From a checkpoint of a small mixture-of-experts model trained on Wikipedia: 11 layers.
Below are experts of layer 4 (counted from 0) of a mixture-of-experts language model. Rows are named router (the router's row for the expert), down (a neuron's output weights, with its number) and show model dimensions 0-63. Each number is 500 + 50 x the weight over its row's rms, rounded and kept within 0 to 999. Numbers have three digits each.
After each expert's rows: a language model's description of what the expert responds to. This comes from a sample of Wikipedia text that the model never trained on.

# expert 52
router:483511466572416495478551503448470522509514480493425484441422396482513498560524518569474511573524503410460522446418433450479545519552467448558485503480515545581438503564521478461592466517474416
down0:546532487451454490483541467550524477478556561452551568637554367497586640487506450491494452520587469457517503537459457434432489525538590463555550485492434470473466489473474485531570452388555447
down1:489505449520468474562475485553542450580413522561511547432438365495442585531605487539465466526457491483544513462508467496501479495438478511580507475486443554500501499461490472639460529507519475
down2:500585499547513519426379456422502468463520535497465523607526472417461487603453482534514491493500571411418527583442458550550583440561534462624415525569564498426477525585493497533495499516430443
down3:491561455483412468553604435512411571562466471546458573551539501525407481529535450483487536486533433609531504585474449453464504476438470420564494470453441500486428541566428535535454531521563535
down4:547458489557532492443483481485514557536457509452477504500489599547595485460465479502470513447472581542438482539600510483516540376490523417483383509467507509552515459433501430504539534425521506
down5:605546488486476586511433519577504570514454550519479535521436567498483580384460532451477489590451442488499468498443480465501475555467500489490398467403563596506505517498484605504507561506505459
down6:520503572332552548470527537506509446465594511421488441497570540452477459534510427574608445427514489469590440477452493561508528498549483462526484450434543536566506510446595417499502519464444474
down7:525423504476503547488430509462510545496374499531399452531509514392452511470527519470443487521535592433462442449430466467541464498552485476470467485535524348561556610549502507528557434520549438
down8:494434454581469509557541476499442459461501523494520554446641468512434473496471389590486551432528591497474559501563525440528547488507452471509616456495477400566418491483613444468528549568528505
down9:553482565512501469471513512464462491416440472462542479595468490442514505501498465482503473449424481628440499539502557518429557388458559411473403442488558565501559388555564427577415431522511581
down10:529555583570502427542513508427509534510474491439471478422609490532482442546437408523460371499561462530403515540497477469531543492573562522498583526514472497494501462569479407508479402371499520
down11:516548479593517562530542576532529435559494464549467536487558538464476509467492512581364428466480465532407520513484454522446555510555437522523567499524449438528415520520455513445463579522502483
down12:547492523397513560404446604569418454448473588467566538508434493560506541588588482516501521504492583403513616545524492472506417457421461529462455480562547487455523537462504512545545548521458430
down13:459602557458421354501519475412582555509522425462457505460540525528499480492483505556552556476461442498522554526542528496508492448487463462400446430497474550544487549596578524551464453419483565
down14:625509542421481524529476513451584524561593404484471473565521479543580466542476429508525460458469495546458567523600478460525585550562576538461604472481513498484447564439380521492387521529438477
down15:575410504438535487519491486517447417515477530521364617534500476523573492481485490510515453586468521554522482481536542480427482554546415477437586498540504554549499404448508561477586575446572513
down16:597522455410466539554516393365545530552555440486439445453529477567462482532608444509402458564483484516402527528514478437402550496505537618513588494502571458552517476512491573521541493479487470
down17:491450407510513482484539411441503506540525556410456478595571470625614443516431464474516484527518531523458464537473493513514507438530575578486590511499454513431580534505509585542432556514531488
down18:519493546458531446503461463517493425450499501480415397526401518457424413639440577523573508481521532543504459551495509540492433555469548496426479424512496533424505537549447446504506382578357475
down19:475454408535454609566456457420509483496604532521484439473551584532526496413451513493602439448587452553544602490416417426522493527466508638563570431520584505529502549470478523479451443509408525
down20:491512610451537488573489460489534453529515529442561587512568425556443432502515526412492461523538524512498494609527492522565479495544489442512505460467523401519459529590556506471487524532579410
down21:546432500456421548486613424477575545578495499506514430471435484498482469503570462516576470505451404481482502547441546487558434445517432534521454491450382493481460495546488482461440504444536546
down22:558591535513563492483405484385587459503519555545462426526538441542489427478555607503476547499575442549487491422578561479478529459548414513518493529466515512467467543525450547508547444459374473
down23:440513585552511471430588436537431514448527449443440568500565527385545507518462470512493545360522572560488513512465503513494462447434445494493496546462468516496615500586558372489556568491557498
down24:467578398463492430513473521488544460444443595505573468475583477544463463439473476491511517469501609465539497515406491456479551383568479447534458538571553572424434540536437443442426474462464463
down25:584560420504430521516425425524460453564375477422542518494515465462572523542482467436513475485539473521451426461540527462520507611433512613508559423506424518457516494499534539497497543479494497
down26:501573448454545462544541519545598472478512439460529534381502492460473488458448538533560424468449438402486466550502399528527605540418600419498520550478477534588431532610501499511456568551467501
down27:460469571612503417527506522454473493579557433504504457577487412552476391570531469497478472509587518495544523508503439546538505473533460457558488526550538449543592574511432559589493476542459470
down28:514563526561468513485512411446531470476400475462515508509505453539461407414501517485527469527535402546485440546563486527533576469506588501508538496521493488436559489466423559482465438671464504
down29:477505573492505500451507452513527544445457493470592548489465503544543475557508556473456534551556526512443566548461545503568512491509490522498439549530546476514531584402548499521458524472493493
down30:532655522494460445568511437541487530401495510569523476453550425490482535452582462462575453432501438508498548425454365450526549465509552597408517517481507508508465527519529555491517528491487534
down31:557461446469521528498583490450485513484495519502532523434491469515635493476527530479512473503493346589529531419582524482437485534423473424538450457544447569568493572499443506505443511467510461
It responds to: Capital-led name pieces. Word piece after a capital letter starting a name or title, such as Mr, Mt, Make, Love, Will, King.

# expert 4
router:543510514407566587488560528511553500516367405423512552593505339523428505432429469442517477565530455507546550519495501531449484433471559442538432525559476441542543517506461465457516435483516513
down0:479458443433444565438445528514616492466581497541550527467452538508402527526514477478509535493367552456482481472459566461514429505432457537555523527444560463560459492457443514413519463512494464
down1:522505508406452504498465510412531545460470464561515532425465459480509524448451680537440490609522410512455526392475478410484486499473493545508542455593505513541464422512469547446543417497520441
down2:422446518472459543489511501567402501542506454494479564526527483549457526518595536492448429636459461442490477567436534472504408627551530370483479537453453434495412546513489546528413527538526523
down3:510495502578514454523439392552499535593525564464481500436455453448541447524507497453453511367494360485527507470544507537469535493474516492501475548480472431433512483510510515502436504392531441
down4:437552520394418542481538615566530474475529525552431519542520543465419474500490470479440488479500394520532456525504467478552539485482478462514529473484565497433545516400437441488481432557430544
down5:526452498502491453477438445507571480512520459503538485517417487532514434506564479445466515503553492467524512488492458485484438569510553455473391469443512517487436488515619508493579519432535438
down6:506375493459490462554395534462517463487426483519499655387463498429650521423489450572461565484491533440529453568479548464464479539468469488503461466577417484502525540473528583469459477538442528
down7:562546475554590465566444540437631614464447482567476518436466468532489507533499479523482591498538574543517514549540444454525460472471458489456516565546463566581489473461529485492470449478510505
down8:591468522435545454539563431476489536580452396578431532431531525572476498517532520493399508448570509384446550421437528560535540568472554514482502473425489509523484535495486450532486486468473499
down9:437537440508606495479540529452544559496532469471516474402547492514523478455562537529395493505449496546453402521520501490568536465551524437505504488452490483483430445513593547473460561564523556
down10:497474557370520518474544538556480399510457395530517506567484437581482416499485431444506453470583455545492552439511487455460527471498570517511518497496511452609464494324562489436529485521490370
down11:435478458502494482525489485514536572506418537503485501526498496452519471493501516454523456463495457445528592484438519566473520548588392501469518439404479473485503539542638530549515530535425424
down12:572530504610514502541465571470548502537511471511518575493568429500504495383501518526564566509572448458553501599528404367595447592425450504469477566504517485491503413492558442422544488407546484
down13:465437400474445479496521468453513562488574506497521507445453538575463566540532576507383535483527552467656592496514522549464522495415524494416467509495452453417480535506563468544442498389463479
down14:547607532463542406493560572496555596460640526452519552460534546485515482554449513523465331473494448541479509511441545526575468509456429527497489510476613456527562564460471468492515588597497478
down15:534541504478492482452508602525638525465502479575461402480509555443456504475464527538594511491525494460488526547528604461511440467582471543446650603571502461516488482566407437439539453558479518
down16:486605384531497522513487583481495489463507551590492445497494472525455546520484504458532430531537466495593442619460445480464464517484479542514462437448607587520507540531443484551503509584538549
down17:541489495514512467449530557498483482443486552500519452593495446521455512521483464551515562566553455534467478437533600523492526420605522452531518470482476561484591470415522371489473508511566455
down18:575562502396448504529506428381481522558455555528442538609494509550583430466472554476502463571581475504523490536513557394484501580448515558525567495393415599477515464498474490458494521513453519
down19:582526578508513565513501487529494538474511413517544583576461487472535433549551484411589488523511432553519463507471524581374439527492605495477498517471560482502471315487519443477508483480504528
down20:525584481519491499533440538553579470520489546470423443629450485562436597405504545554473510426502408536417389509525562476494518536468426438569523549502448564515448503438503524551588417505607447
down21:312526462479470558433462487528404464490622545524508468438503506483543595486573495525442478523402439414552552542427561486494475464509544561492501524543589475585494509526472517492545561528489437
down22:561563508527502468500488561423490596461476450545490511501489453479502491513533342491467503540403559544500468469515510533544453589459486512495552520421400533532440551547524524491433379437507469
down23:471471483504526460544495474508521406466446538519491472398508389507428523536563401451493444562494503548509471572492488484476508441546512532475505551524473508526494593459561452480546443447507510
down24:501580493632471513547438511443480427448476471510520510491491591532438456485528563493422561383504498572525616525514540502460489402490526576526551474496491403458494440508463514503440491516493474
down25:466525562396470511450561515468543470462481488457441571530564525550565454408453484515495490502587501485494488527537635503531466561446514461580376407471519494536532493424519600376479483580472543
down26:615508478583391509494393494532468524453490532501442417549481474529487431547481353558476481413553527504459458475542539511507538489424504478489651546486445494486538509497470485517484492518527618
down27:527420549518460560578471491470496481429392498559486590453449499573554492466566492492459496505457512535560485452450378470554535543419418468515486562461534472507475489520489515553491513467585531
down28:489477547498497505640477606433608518503595503457514492476523492502467507503499439464473435481433449538519421503454468518482471498519541448528500542487479471596494430564465513452472502549397408
down29:536596490567443607559470484472522476480475513476488477452460512526555560570411523436438525492555485459503444531603459463530573548549501506541497575458441504554420508426546515506583516574555548
down30:480609477502504490428529536460444472519442463548441446448487531415452548529492451613423525429438526430416536472504520545471461562461508589540547526576491536522458441506480466594480554456541488
down31:554540540454508447458555487475542550512570528445552526480507561480553405605546377616553414447486536417418466558542516447555461533473563463477475528438503573583467455461566503436502434452495497
It responds to: Taxonomy and infobox fields. Line breaks, dashes and name endings in taxobox lists and reference fields, such as Tracheophy-tes, Angiosper-ms, Genus, idae.

# expert 35
router:524390448548549564583514564541568497572367548571576517450508489507472488508469533520490506485506537504568433578519474508469473581457522510584473494534512533414472394576495535515432585509517608
down0:529588437451523512500471510431532430506559427545507392558478563501508537456533565521487478523597527534418423440476541510457590472569485538383548516504560545573538506430446478505563490437505384
down1:510532568528488478496560463435460497570403495531559591417538485533521519555498480473421398474525543413601590473490414549481515601431417459510596493484490466468485459553564550443454519449617588
down2:473536532461429532478461575552522459457498513500412656486548445506580538533431453437616441522486450486471525499546416552506600400461508572524469456494428411517541546519554475431479471432473416
down3:460473456460515547548465432583473570499496550490410490425451509428450533481641510506555461458567544492439532478480455546485559469570498463463442489516509495486489466606502512524468533638560474
down4:553524468568568476531504544463528550437350467622558607413524549449524555476530571455474553489442456498475422301475479454437477473475483495476494527520539549513527409481579499479419536512512512
down5:464542474470435515481593502494479458516540505484565543458517452569561529498556590433542520430538424541471483391510509558576521545430411559460441543546417431486534515486426417515535497499452473
down6:560483616513486508458495592536516482428519503498478596589500612595548502499471504454505541503526555405457476582436521448493514433421585417498394558462579515520472469520592498470430471509516395
down7:460342481464438440427529517440531569490540505534447400537513535470455470533389451580453552577438506504449568585468513555483483510475514557491477442493528434496507478434551550547497582489548514
down8:534493489445515503565334557492402429562471527463494424519450415490509573481541510449572403482505491523532482491451525496440426537523546494491492508418540602464540518531503513465501520450465552
down9:473494470526570471538504458523451454427452458518524510462553547436522513483552494451500465538459443478519482445469530477489459436456450451499456512453489529535391398429527456494604427508579442
down10:510502494501490491451529515523440543535599528463458592528505541428537467474462504548472444413497568562381499549408410468477504508460492508517542444499570421419474423442489508478566462552430521
down11:483428485521504470476365480590559483615450491474479535596548459476472562505524481430497476570526507452504507539581408511418446547544471385552488556557503468463523496530531518454525584494541463
down12:377404542562448500493495555376415488476549538511532503466394560440472474516438445501507469533554403485478540562520513482501396495536535504535554524533589354571534472497576392529591473483468531
down13:453510503512436597539542437491509537537533503409512458554467408492495472496537474488513408508462522513584484502574539597538502587501584487449551421495496664579501545568513487532451536487462389
down14:464460461494528573420522563511512518536463454514377517427479476470513518600537568489486451556493551541529471472526521501500587539381503484529513498437547509493519540449579500524513505400464433
down15:505479531453506551483487493619460482486456456539478432496503505451578444469479425404522413534519504528515486529462638487499543575463495503413628537444540457534480559587446514544484561519533423
down16:442418424509454561522513617510527597578450459505480541477532452524431533478457490505493604509498537527536577531514488488537526590533474470469539514484613467533516596499572497567528468472528459
down17:514443484540488521449493598499551604551542509554544476437537565499597514582496468507526405546494534546439568501572562497504515470428547482538439572496465485511459451501543514571472561487416416
down18:461436509505491468518568483519451621592475522487424460561444492493512489546485505544481397508436524468505410613396425445430487542523499513399533531475462420486470508498487516493396619498486432
down19:552571538448498529552525460509514492497484540495531556509490451495557437557553479471596536478523528395526400528480486482493588636400519503556514596409529460579427524491475501576503551556582563
down20:521505410448510455510553412424427594539448367474429536526458522498470608501556471485409489539475441470495434476532586485461448436496517582442503469531487429453481570445634478560463398478425444
down21:490392477419576499486527497479448519558585511482384459585461451458485456498533540572587549517499565426503554479463471503539514468480465435508468470486509527520456455484537622538445454496460461
down22:490568460518490520444561469666470537459602485479548515513422388440534533515498561442525473478498533480468488561488514491528532538491572438509472567586615434647464540493429518582494538490447529
down23:459560561499560518511435467521440526530543513484406479506466600486442381511517548519569545515407575474507559580449535554569501480464498454471401525554522431380522576510462575584497526491515446
down24:503466616443544454530377474486545478424502454574529456443550524519593523499444536391489462438497478548541474370537457481574527531552431572525549440504477475447604569495556434462566504481503576
down25:527473414438488402467460464558395438493532496549482566495561537580558542414469510471505592467428555583496545571481447497535511515569548499482412523498505511565524554518522482498530361599527490
down26:455495498537561490499535514453423570520494415440531524453471460454406402466500508568444458548480549485550477493542496559496469440473594502481465519592482533480517498502474604481490553556441552
down27:478487472479489542538442515491478460521600459551442430538495569486479523491365542492543586482522518568486511425512500566497467543534352497497523492549549505496439458417511456516509493520497429
down28:521481469476534421462510424536493478557430475527557606514524434467537520438415501460503497468582564508560491543540425488560485509422429514526420541436378582537397466473604510514477475477549498
down29:433536519507575428537421467558459538437453462489509528496497442531448441444556494414522517510428539530483454533490584522543439539508550573551442509395532453505506525456503524493469597487498510
down30:471553508433489529526537416515541506467551414408506561492567500604592546552494452443551492521502475447551429483513492440599518438498487545436530527492452529446422448484547464498434537500550532
down31:465603493504506488524438488429487444393497472479539539555418458482417499487505465390485485502507474537494539510507468498566474425536450473498488484442492440583475520553495441421419474474510410
It responds to: Slavic and foreign surname pieces. Middle and final pieces of foreign surnames, especially Polish and Slavic ones, such as ic-z, ski, sky, ć, berg.

# expert 46
router:515489499497518440566583526504551541436422488512520476554569556550495442423435554602440471562547495469526498530465481537508505501515453462499499442466488541503401524531554497425486409492549592
down0:491510546479566575514509474563571545431564552461486418498599594509512485462529440492574512503445531492575441475500464443423558481489558520491426471524568456476507496421462414468533434509508482
down1:431429514495495364527451484623497442545456585463461405502551458451465475529578420472467576508500507512460505510513523522550456519574505423520541370416495447478572620472540505564552545423463484
down2:496406530567431445545429504508589423493457431463499582603504567490380509463512491519536449513530467540476533463491488414437482560568476446572497536520560456403462544496471449532496457558439491
down3:447445462429489463523403510470341417568539448523482521524418546500533417551510471457559549433559570506491456488493550518471509547456532400597468581504435486535492469525445550570484479489547426
down4:524510556496480592597456518504445516638488454480497473527486474441516450518434441536529589534455498489409581516484439488466548480588484549517477511395425491538578526501393493452490558570496569
down5:517512459461509481598477435504431411388546467474523495477432498542545440537492459414514481573431409455530408420489525544532456513436488504503471500463570457541511540568542486433515483536490533
down6:497451492487549503414455520498470448442564516527478505514577497600538593452513491537447533597436568538540534493494502462565494460633483511521505491486521520487506573461538659425528500391513603
down7:504490498474566461486516570451520550456581472484560451506449620500451455537512545466490555544442440558528547543526491451439557431515438471456486466491536458546459530576462533482427498531571547
down8:512494457470512430424482543504439534488505502649488460465432528518592518506324413476459461525435586487472577461527546585448498542587524552539475451446497397528479442475540509496466493547449518
down9:460474493585432531520577547490433580481509516453525535427407578465506420544511552533618571486549455531568549517517421533536453515508546568487539588413510520514382500511514464501406420589505541
down10:494480492610546552442534565501529484505509561477547493426459534548571445561429499473501519585511529544465500541497533495437492379559497577456617491578564495506496457490452502398485508549537506
down11:599570416482448480431530492611551478539538462604482570463443496525498568512369476537524470558464497451521524479501436431481554414408509479575503460470458566497512441505460484531412422486499446
down12:527474502513510485420563475510558480458473512471520439516455500513595580595529479578575607508466561576486526561504416492356514509561476476472548460493526438446569406528492490585549561464520540
down13:499437485444410524516445500633493496437524458491566487543533457444429471508440538474481533508415620513517487547560585592462446512447538533489472596438429514487530412516535511531520446503453491
down14:498492387497489473527549539594351439534528505523456436526454447452471584524486587416444513520500438500488513516365533553546499539504521479458478523434500640517490385579489545531577535529599504
down15:517431523518491414506546459445531568506473540501535627524444537587534443499517494453442576510516448615470455445499433418583437548542405549588546463440446426492506565454478460503507448460454477
down16:529421477520485481467528552492576464472560473563491535454473573463544641500518493542547541450557428443572511436452497501481577536586489456499415501500522510502517451442426531603461468475494471
down17:534516524512457478548394569483559569432551547462445514467472520414487466533602422445474467487438420519458497463509480534544562432456473424482509526457441503556507575502510420515511449511524583
down18:518467436510503581578508543542399375432477430551506570553525558489504533553394406546492511484530564517670517567483438481530549489497506592534485577600449506616506478461513490520457524465553564
down19:527533525511519446466433525545562555414496459515438582459543561537456457564533456430501494420509515457479543581438565565459442510427462560498496456484443602558434468519471403477547542615498498
down20:521461414575446502384569479532492451533528534503548619523526601562477425493631558442518537497427486494532441415501496474501431552496491503560484526443535440556473466510425391566547494496493485
down21:465520511461479530485479360535556477430448484588559397458541486493438547527411504436606579535440466460448415525563540551481467581483555556436487522596541513501582508529414482511507404521484551
down22:494473468497426458544430452546580482554574468550531478522453527498466569482614489522488517544546424599490461479515386525512534626469534495471452546523487485500491457564505445519431442528528519
down23:542557485500442542516502537494521571493539496582523551594521477461498512476501547551620534576512514428393518478564520458470413568562452442552532546526518500514503396470452478568564523526545423
down24:487498520487459463518470426484474522520425578600476597438473468498538604525536504482470439479476439415475473476491590386523449513446520477468493613595568402579455502461528489513470465492493434
down25:483545510480476476461439542545446369550504488484477452492517513519484450444503503406540423474548531472498475531489461440489388442414485449533519578555438477451423550468503502504457504468547600
down26:573457405501567587416577450404479456499549547527604506547519431467499466476452421558447453536598488546591545546564505565466427478403532423468449545511488513576479486474529541477431500456455556
down27:531498546481519585468468397486477415452512528536480450528510555479397488534546535577549414496452482535422514438468481570483531501482443506614572477461472514492478501573443538517417465637481485
down28:370562512514441491511464566477483526416583440543481515403433453497490475587491394473501450424526475465538503477425545490569509471555509524447464517547489465586438512456479511470473530497489511
down29:489598538509514457490490443542514417393455583512507462499606484453505542476553451570468535449475582571518452481526469520440525476533504505540477545448476499520451570469502402430537496515595516
down30:601431433419539509461553546493495432474497478446441597477476444506518509500501480512474467469394455624478536474519426478460523400444477558423522485543445522439394495470492517592585455507584429
down31:475479404559456497590475495521469492530467454546442450528525467459495460500506508507514589494430542502524506519538470560519504479453522604495513477414466529528584528456483516464511514556597562
It responds to: Infobox field colons. Colon or semicolon right after an infobox field label, such as Registration:, Isolation:, Preceded by:, Parent(s):.

# expert 33
router:534545399513562545448456447596525457507479566580455527504513468488535557478458536488449512504475542540544410479580466566497532514489467453513564440464512514435398486542457514467454535445565542
down0:451392508513430509548572532417508506533505410529453542499534389527456525575535537583467523452534425439524494486485534482631416485469491614437493511557461457455392403526497565487465446440449488
down1:575575482413480552635546506481499543528560487521544549437451454438457579497505492473508421480477507430438459392490412536465465583436500556605557438544497654540519470480522602453544459511541553
down2:604437462442470422566590455433517504474560474518550566474500545433583531510527538486413489465569519488488510444596477506494537474450393505515509482471454528584482420599458438445518491450486646
down3:610505478475496496549523527516486384457529416481548530453560451506443477498530461505535484521539418513535464505350548436617535454522427523532456543488520431515449503553456523498503437541518542
down4:432414423545474444474542496490492536462452434594473512456541531496496545567560447398480534562482522550429512601391450529514503524489433458531486486487451463441344477391538523500522575473496483
down5:469421575490517539466618613486520493521484443514458492527419339519537407459488498484446490524522461575489537569564535543482458418474538522522497448476546413576519524469500424470463442447475505
down6:483496469505528495495547570612411544497515428513536474496422434409503544510529433509568503463417525387558500515529499486532429454545494466387467625478550439468570439466466534601420493571534457
down7:537465543529467508473518641502517506499483490448555461497491472546495458526541546569514435506518459451516529616536529430482369481438450533468512486533459459533483441535490379558512536523482523
down8:565420483554511608555519558489544562506456531589430416438454532601439547477430413489543558551514490528476527476633529479495466533433505559508500411568561495536563489417466508490479536525484585
down9:459528458557506487456521439506389495420499540469499485563490562480578545456547521591441488472547457552483391430543536591540589437542499544519458485507540498501470488484536466480512483479469438
down10:484465571495444521547438516519450508506422505508477473501488503536522460517546540434507585413558545482424357515478573395555567512539469454464473502574466477518560443503399586514511321595460430
down11:477530465522560454524557456540597511417493468529561465465460475445443421519451461402504555498534546516491510625506525480496447501616485505457484474510446506520554530512370499507520418511395606
down12:413490532507520453422468491483413470524607404487519468459535451444497526513441514480485503492547487467469462536385544498478392479520529405582533542572559522475477539540540559442474489461500444
down13:438513454517519511540482434493491403524608531482577518514461579501459603457481484442475403589426495554619467464510470461466493528539441485547584514454515506552587545485497460502514505453586483
down14:475448555527410510427515519485529449415580451533437487428410499453553485458531538503477485489433579386555528468539423439457548512441440467467468592522439522537482448491543451510446450451506463
down15:463442512541560430483526545545478553438483556412561556449424641514488521546477498451586529566442559518484507489538481468548470474427463518462466490695500454535466571462466535536610420412469509
down16:462552545574446506508435525541544458526507561455510508624509496531559518593479557416506492472502402546466566540530492472441426568528494520588550469468513499475551480579500448438574488459507535
down17:472516447542526526499558515509492436441491520564542472589577523562640535462478481467575488479398468436474530399456520425543616546583473468630564561523455513560539545456572568506485530550549447
down18:470447496506493513497525450379439536573646480561508466446475562468489456467568416475491488501450477432557576479480457571536581457453461566498539481459465395590509481525517490467553494510469485
down19:509508511531614496483433610489427438504513560437527522479496513533481477492526454427451436480433514428539523562462539439432446482497500495512573397490450496507466477518460458448543427533572560
down20:529426559487569490480548477524530497514433452530504452550487491406558582483475519436422473548511462444486479415475454458559514483460405526384449558521525449442418526510515461404489420451563419
down21:474494495468515497516511381470476612537475543399534509508468443425506466541507403482468429499484546579603537459411488443550426538496571514508570464513429512550523529492550447520515509442492509
down22:528401573427440461497504557563511535475585421455488459503412491575514413535577458497490426424518570472429507538474554569436515470422545438434609489441487499488522565549527506555571539526466498
down23:453493497514581479401411507504452446560440585504512484467464413453419377504425522457509502445495479485555502533479492546514442521546529481493404500479498536381470469529559524588440540524498486
down24:536439491472416473455468446530476468494523474629537494540607467553543563556517559534451503453377498599568487530547520476515491432491449368506546477435491484427517546475453494491590462427468454
down25:397556421443546472420517506562470510561502465604555443420497507526542509509536547441451472490460497529515487545505571534487477452581543514565644532552522500521511458438473503549408525505439483
down26:423449594543474452429581479541549481495452544438497420519531464478411455414480457519513578488447468494514591515461469509382463528441513443520383423487512478421581449495543521568483453585503441
down27:453524566549451423463570496443511538575553489486478568557475435444519464520440480456498512501431510546538563495400467518505558525405471575576522465460485539559443509506448612497512528583503477
down28:442440518487470432453528405408471508464608536577570472468497557462553524394509476527471504492423604532462597459444480523478568462426467449550576602481493519626487509540507504443572536542485457
down29:529554543447478514495488525479592552543537498509528501566458435490433459541549456422511442493534533521500517501390473493537434496424520582427579492608558498593409548469452437567539514570404449
down30:415444520460495516489461533447440571462452483524463504481523520522386490592502440481573515517514474496501486521506510475489466454505475627519436421575532503526502514410563538456532409471439514
down31:517462468457484474484609520452498484596556578527479506470525463591451511510562462554609488486491488582410513529460526429468446518447482544474560482538470496509458532504485505607563490593490507
It responds to: Foreign surname endings. Final pieces of non-English personal names and words, especially Slavic, Indian and Turkic, such as -ov, -ović, -sky, -am, -u.

# expert 55
router:528493426596456544565453541539514462461532459461455509484450469574538517515538436516457534609524493421470448499532440556477505564490569489561472566429494525536472506418467548586446579516479446
down0:535502500461458481483522423478536416436406449459554466499489531481550602422430531478467529490526567570498475475460478438607511505466480537461517466490533579543472480541538461416495539506485474
down1:399430553548553502596614476462511462520568583527540571486544507484572460538443598456435504575501492583435447475542475515492481467509432559486419531497473466533462523549451432477474502471501607
down2:631542479428453445512514547440548499421474394566514541505456501546536550498528455526482556472537541534541564521497625494494471358498398533593494478505576455451495531477558508471487494450474442
down3:522539504548483448531494468544483606468544566460417553416430545428556530426452548440487415529565554479499430529527498507481479368502457464488518451524435379502443478514431503531526539526485475
down4:521478556469493558480462508531512496603444523473502563395463481545433462588533478509579439522467483443533472505536526489478528451484637412465341581528470532517605485439546538572504482470457552
down5:490559444586555507394473420545609409447497546496489541439444500547571519449493478477500473432558528462529498497501477510489600499511542480514482582488473468557542450517569486456450513469382449
down6:524484495631492410539438458561527465539513542434409464477460516475478352511480469491527503560502458568463469555511554520590551406575511533523499483582577521563482484651451491496477428501563524
down7:504455522523570524508442493467513499452523483422569464513467441502575512449569638541510436614488478439502532385607521497540455423529524506483553593547393538559525455522459496455519561500507562
down8:484367501515553553502631516552561523439539575453524401460482495522497472499552438547529429483490521370419508485498462548517499449508571515510467416535534504509546514393519578494555442502448538
down9:550455538511479465497470564504401492473457509531493579524525491455536540492517479474463564434426513432440418435435548544575555519482500496453503435500468563544398552500647492469488439507549539
down10:463472478514588487446528549555543480426510439526511452482415503531563469419519425415460514513473508551461542500522529488473518558457573513533459466524517533542480488431512567559511555571500543
down11:474569487516498620483477565553494500474518456438589450466516533545509477494460448563522524502546537459525555610457574512543490503510518572541498493501594496415497483455564544565419460503420374
down12:555447493514485486552418495532493541374434489470547448496544491519522460506549489490494477549507569482509524446459489544529522584551590450504466478475532490510499469500594482427550513460545537
down13:548401552566457551457470448588449458545485546520499632582386462535437512459488503575521451384436453454487592572497502509451523517487538516488465516445460414564394429578581472444557495611508475
down14:437546558449530551576559424461474520423412543467534521416506594487555492542543364434549489487468475617484428545497499530432447552499519453486514487480380516500502564498500550542413492464532443
down15:455528604560470476515526464490433557431487438497549504525402499587482547432491562460402508483479513584553354500445552558541520494480439455486431560528556501508444493475534529438498503520560494
down16:567446597402459546546503488461534457491477437545589529498603518389554472496427576525447552590507482478435459498548494492417515485511521494518553456517466501504403451538574507491433356455491512
down17:462458499472512472576480465484528459435502521431511462534394423452555526538536481462522494570474515564433459490525486549608493426575474548420483511435474459424507389422501496546540493471495439
down18:460457489386494630518416598412438502507527526489549497490508444537520473427551500411486521413483540548522535521477478584515481498484488485481449515551418488522456530438394540515450535584472375
down19:506567510500433503435556511499483418564451562564432467470557503553467493434554480528583481508515450397529549506575509540514580489434671417473561488555549455529526534501479527541460491500528482
down20:437464447528556518471478519588419466522475450507492463437522459472454588553571465495506414458457470485471611547385533528459483510405492413537402521510543449461470497494571508515476500533368494
down21:479478497398643419456453521476547572559412505506405368497501473536516411546526524527504461498528555508487511520533452507388406508482594520533489512485462507445496483528544561558487555530496463
down22:473475496506456545614332512523504507478570492454509607609521446461540515478495513476576585462519463519484530544490510546508441558509551477481562569562499560551502515508452500504534439544462565
down23:597570373547590447557558441554520460572450546494575544485594571462591525427537508442589519557445478471565507477602430425535465480549586581466502551402567529497534528521514442479505475462456626
down24:464477471555571529431520552547510566479475568524604404447502480470622575526540547519528561502496499549523472618464512489546468532576546490423454465456552585461580591512445508503506553528530383
down25:465517558447480398565459495411491521473497475481466492546422610473437501520512536487576485540476451534529505554564444548489578628515434517569556462405561482436496604479558495489579551440551527
down26:490448443436602513521477629509485526537466452571459519554525422447423482488485564487528502548599533439431472441495500532550537341438511482451553518397565478536607458466518526507509509532462465
down27:577472493475479558535451402448467479644493532484480560466487510485550480479469474427568594539561395553477470564501534460470564487602521561400470372478469441587547540527488472486451475432544579
down28:483461477507538535444521472493476523467491574529463474534535402433429492487508471490515435454495511538647475481626508502523507425616573440630552484563471551507571501405493466519487438475468546
down29:530487426464512429518430462502464564504509506507510565491446553590538420471558575407534534456513532445481535541414475532590397517558517465452584484475495465537497563535491560514531607502531449
down30:466457511468545511496610508473503477523475435500481528442520468571545607496516504506500500437512456512489544531511438425426444529475467483503539431437487512547516539578508515538418507463459486
down31:485444474485492413425440505522480500472439511514574571521457509439545495542610459421388459519513456455563477475523549438476487517496529421503454561429525436477415484483487431519448504412432507
It responds to: Surname middle syllables. Inner syllables of names after a capital initial, especially surnames, like D-aw-son, H-ys-lop, D-ym-oke, plus some ordinary words like k-itch-en.